Weights of a small mixture-of-experts language model, trained from scratch on English Wikipedia.
Training: 1120M tokens, 8545 steps.
Below are experts of layer 5 (counted from 0) of a mixture-of-experts language model. Rows are named down (a neuron's output weights, with its number) and show model dimensions 0-47. Each number is 200 + 20 x the weight over its row's rms, rounded and kept within 0 to 999.
Before each expert's rows: a language model's description of what the expert responds to. This comes from a sample of Wikipedia text that the model never trained on.

# expert 0
Description: Section headings and table-row starts. Wikitext markup at line starts: == and === heading markers, the leading | of table rows, See also and List headings, list dashes.
down0,202,179,204,203,177,205,204,193,195,184,179,181,201,193,208,193,182,209,220,235,204,217,230,166,195,194,196,175,216,196,199,205,256,179,153,227,191,182,194,178,190,216,223,222,235,188,207,202
down1,227,174,178,226,202,197,167,209,203,179,219,230,207,222,191,213,233,202,198,202,224,171,219,200,208,212,213,192,171,198,183,208,212,162,201,207,217,184,218,214,205,216,210,136,182,195,200,166
down2,207,193,180,181,184,181,183,176,241,208,228,201,190,200,191,213,196,212,153,214,198,224,178,227,200,205,199,202,187,206,207,221,219,172,198,183,209,217,217,176,177,196,188,194,210,216,181,219

# expert 31
Description: Ordinal suffixes, non-Latin bytes. Ordinal endings th, st, nd, rd (10th century, third-tier), plus byte pieces of Thai, Georgian, Japanese and other non-Latin scripts.
down0,192,184,195,194,166,205,195,223,211,224,195,203,189,196,182,208,205,201,194,197,201,200,217,197,188,212,212,224,210,207,186,212,199,186,208,204,185,193,175,191,181,174,214,177,194,206,194,217
down1,207,223,223,243,197,205,177,217,215,211,198,236,216,179,173,211,220,186,217,210,211,241,196,199,161,204,188,174,206,169,187,199,169,168,195,183,241,194,200,194,218,206,221,197,190,202,240,220
down2,210,183,237,200,189,153,180,172,192,212,177,238,232,221,181,199,188,225,180,148,224,176,173,224,169,166,192,196,185,191,230,191,202,233,230,185,185,212,187,175,169,174,209,188,229,197,218,193

# expert 24
Description: Time units and sports stats. Time and quantity words after numbers in sports articles (two-year contract, third week, all-time, million), plus percent signs, en dashes and table pipes.
down0,193,187,195,194,196,203,229,190,189,215,209,209,224,165,247,192,201,183,197,173,232,148,206,192,191,201,212,192,171,187,204,179,161,181,214,189,207,220,226,242,194,202,211,229,208,177,194,215
down1,181,195,218,217,199,195,204,196,185,213,203,162,215,210,212,207,212,179,220,193,182,249,211,251,202,211,212,229,213,178,179,194,224,195,202,224,173,185,210,245,216,218,197,181,190,190,149,216
down2,198,185,201,208,207,206,200,190,197,172,205,204,202,211,182,210,236,173,193,182,206,247,184,137,207,220,184,159,177,185,214,184,218,189,156,214,209,236,201,219,204,205,170,191,147,190,218,166

# expert 6
Description: Mid-word pieces, scientific nouns. Word-internal fragments in science text (hypogly-c-emia, water-c-ourse, phe-rom-ones), plus quotation marks and common nouns like name, land, river, blood.
down0,195,217,171,215,172,192,197,179,158,212,170,186,231,187,209,153,207,229,164,201,268,240,205,203,200,191,203,205,187,189,182,203,160,203,220,209,178,202,178,170,190,141,206,195,180,203,204,156
down1,230,225,208,187,219,197,236,191,157,195,182,202,173,220,229,169,231,177,195,201,213,187,190,195,247,208,192,198,227,244,220,203,231,173,209,165,182,201,211,187,220,206,205,175,176,193,230,167
down2,204,172,211,200,173,210,211,159,206,165,191,192,239,205,191,196,226,187,193,202,184,198,194,225,193,242,216,204,184,206,217,188,219,167,183,167,225,192,211,215,195,216,185,219,238,201,194,203

# expert 21
Description: Leading digit of years. First digit of a number, mainly the 1 or 2 starting a year (1983, 2018, 1929), also dates and counts in parentheses.
down0,228,198,223,180,205,205,228,217,181,177,187,163,219,188,162,191,166,186,210,210,180,162,184,215,172,199,221,196,188,199,216,220,193,172,212,233,197,207,208,184,175,207,173,229,212,204,204,201
down1,209,156,218,161,224,206,208,220,215,226,200,189,214,214,211,187,212,201,199,224,198,227,257,206,198,250,237,196,221,233,200,194,228,211,202,216,186,212,199,175,205,177,177,193,202,174,199,225
down2,197,187,212,230,214,186,216,223,204,231,202,207,194,170,191,183,198,186,236,185,211,208,169,213,213,208,223,240,194,212,169,201,216,209,237,187,187,183,216,203,197,186,211,199,186,214,179,171

# expert 16
Description: Foreign name word pieces. Mid-word letter pieces inside foreign or unusual proper names, often with diacritics, as in Bo|z, Tâ|r|gu, McC|ona|ughey, Gang|ding.
down0,183,197,211,182,205,246,171,222,192,218,173,192,165,193,192,180,195,174,208,175,220,175,169,189,183,200,212,221,204,212,220,207,191,227,182,216,197,203,201,222,241,237,193,249,212,203,216,223
down1,169,232,213,206,161,206,195,190,217,177,187,197,194,210,217,217,213,207,194,218,225,188,192,183,194,164,191,180,170,272,191,220,190,209,196,157,197,197,206,185,205,163,202,226,185,191,211,203
down2,217,216,213,200,227,185,214,205,201,215,195,170,198,202,225,191,188,182,172,202,182,178,215,211,203,216,181,184,168,224,221,201,204,177,201,182,191,211,202,205,177,197,230,175,226,187,189,196

# expert 17
Description: Abbreviation periods, foreign fragments. Periods in initials and abbreviations like K.I.M., p. 9, p.m., and pieces of German or Swedish words such as sch, ung.
down0,168,207,239,167,179,209,204,190,225,224,206,196,194,188,206,205,200,211,217,196,190,189,198,196,208,197,211,194,209,230,182,181,204,196,180,216,192,190,188,216,229,230,188,202,191,201,205,202
down1,228,200,173,222,208,233,190,188,165,196,256,217,199,205,232,211,195,225,208,215,210,212,214,201,196,199,219,223,186,246,181,209,179,195,206,187,139,215,216,193,196,223,229,214,232,190,184,216
down2,204,180,210,195,208,210,193,217,186,178,233,160,188,200,211,214,173,202,189,225,187,212,233,195,196,205,215,201,179,149,185,181,197,193,169,202,216,218,213,207,169,150,211,203,171,199,186,189

# expert 12
Description: Nationality and country names. Nationality adjectives and country or organisation names, often in biographies: American, British, United States, Norway, National Football League, NCAA.
down0,200,189,194,205,210,199,185,183,181,255,249,180,211,241,199,202,225,155,202,223,193,191,200,208,227,201,201,194,199,173,216,189,238,189,213,169,231,226,210,224,220,229,202,206,196,199,169,209
down1,250,187,209,215,173,215,177,227,239,183,199,169,221,201,193,196,205,188,214,257,206,200,204,176,204,191,192,204,219,192,186,213,214,175,195,186,208,170,223,174,237,213,197,200,213,173,199,203
down2,184,231,209,225,207,206,225,200,209,213,213,183,223,231,219,224,222,221,194,205,222,188,199,231,197,195,189,208,193,215,203,200,213,208,187,187,218,227,209,178,206,200,195,209,218,160,186,174

# expert 25
Description: Plural and topic nouns. Head nouns, often plurals, after determiners or numbers, such as episodes, students, volumes, children, songs, environments, codes.
down0,207,209,154,188,199,206,202,168,155,211,210,192,172,180,191,193,213,229,220,172,188,175,196,223,204,202,204,163,199,183,213,237,190,189,210,214,181,212,203,196,225,204,197,195,179,208,198,233
down1,217,183,215,218,221,178,195,190,213,192,222,232,181,178,205,208,200,215,209,193,210,205,154,196,227,221,206,198,220,176,201,211,232,215,191,191,201,198,218,202,207,208,203,213,179,209,212,182
down2,205,166,185,196,199,204,193,215,206,149,192,196,185,175,167,182,184,192,201,203,178,228,186,208,245,212,180,215,222,211,191,170,205,190,217,209,248,211,165,221,163,226,190,174,238,223,224,232

# expert 2
Description: Word-initial fragments. First pieces of words split into several tokens, such as d in duel, ex in existing, sav in savings, cr, sl.
down0,195,218,264,205,205,236,229,218,204,195,204,217,256,216,207,211,216,200,194,212,183,200,205,211,188,212,180,198,195,219,210,240,165,198,214,217,205,164,192,187,225,216,200,185,225,202,203,180
down1,180,219,191,179,206,180,220,185,188,227,214,203,215,218,184,178,203,193,225,152,221,187,185,216,197,185,237,246,222,204,240,209,251,166,223,224,194,199,193,193,222,218,202,235,192,243,187,202
down2,196,200,165,167,215,232,255,162,193,199,188,194,207,211,196,190,199,208,188,157,225,193,231,190,211,235,215,203,192,241,243,200,189,192,207,176,186,231,217,208,229,192,190,174,189,211,177,184

# expert 15
Description: Zeros, slashes and symbols. Zero digits in tables and years (2008, 2–0), slashes in N/A, g/L, R&B/Hip-Hop, InChI strings, and backslashes and underscores in formulas.
down0,196,200,212,225,198,206,199,211,180,166,182,187,182,150,207,205,195,206,171,197,203,183,197,190,210,188,187,176,208,202,150,200,167,196,200,166,229,194,180,183,180,229,197,192,237,175,190,211
down1,215,210,201,203,207,198,162,221,192,234,224,224,227,188,211,197,199,193,201,151,184,189,222,184,191,169,219,211,202,197,188,182,237,174,230,208,164,188,203,177,151,192,209,190,203,216,207,212
down2,172,217,202,190,183,212,177,177,225,167,229,218,189,205,199,218,201,200,207,203,199,223,211,211,215,197,246,192,157,212,217,206,187,193,162,169,205,244,188,198,216,206,189,222,200,180,213,169

# expert 20
Description: Space before numbers. Lone space tokens in front of a year, date or other number, as in in 2006, February 3, from 1959.
down0,146,182,228,231,150,167,182,185,165,192,199,177,232,216,199,175,208,191,226,197,184,226,219,172,195,176,187,207,191,211,212,209,203,192,216,223,220,191,178,196,201,235,211,212,225,204,224,164
down1,211,179,231,182,210,210,198,191,202,192,202,201,197,155,230,199,181,183,177,219,217,196,187,188,196,203,199,226,202,186,207,203,176,219,149,243,209,186,209,201,198,179,172,181,181,183,222,191
down2,192,212,225,208,193,228,234,199,178,205,155,232,209,193,182,174,198,222,199,202,196,192,199,195,223,239,213,158,223,201,197,206,208,221,188,180,193,225,249,239,203,203,226,182,192,178,165,228

# expert 13
Description: Infobox colons, place names. Colons after infobox field labels such as Died:, Division:, and first words of multiword names, such as New (York), San (Francisco), United.
down0,202,206,212,190,195,206,184,201,175,199,174,214,208,176,199,221,149,227,218,184,178,190,186,214,190,209,208,208,161,206,194,196,173,220,225,204,194,199,168,217,200,200,192,175,170,160,212,225
down1,203,240,203,213,193,162,198,221,197,204,232,209,233,205,188,191,188,199,213,200,203,211,202,208,201,190,244,216,191,172,142,176,218,229,210,210,171,206,206,201,218,175,209,187,174,217,206,241
down2,252,228,193,233,195,214,195,213,186,174,196,209,190,207,234,237,164,208,181,204,194,199,223,189,231,242,181,227,196,173,234,218,191,199,235,225,200,182,206,233,208,179,211,230,242,173,196,207

# expert 10
Description: In and locations. The preposition in before places or dates, compass words like south or northern, and relational nouns like son, member, middle, capital.
down0,193,203,197,186,191,210,219,215,218,209,225,217,211,219,213,180,168,196,175,189,180,170,205,191,167,223,203,186,247,186,176,202,216,225,203,191,198,165,167,192,190,203,185,154,169,197,191,188
down1,203,224,202,187,191,196,188,178,161,203,182,191,208,235,201,180,202,210,235,203,201,204,215,188,235,202,203,224,195,189,184,213,185,196,190,177,171,229,226,208,193,210,188,221,195,210,207,189
down2,215,204,261,211,215,184,204,236,197,204,228,200,195,187,209,234,191,209,206,213,197,212,225,224,170,203,189,174,210,164,177,196,219,213,179,172,183,191,204,245,185,164,200,190,201,250,195,182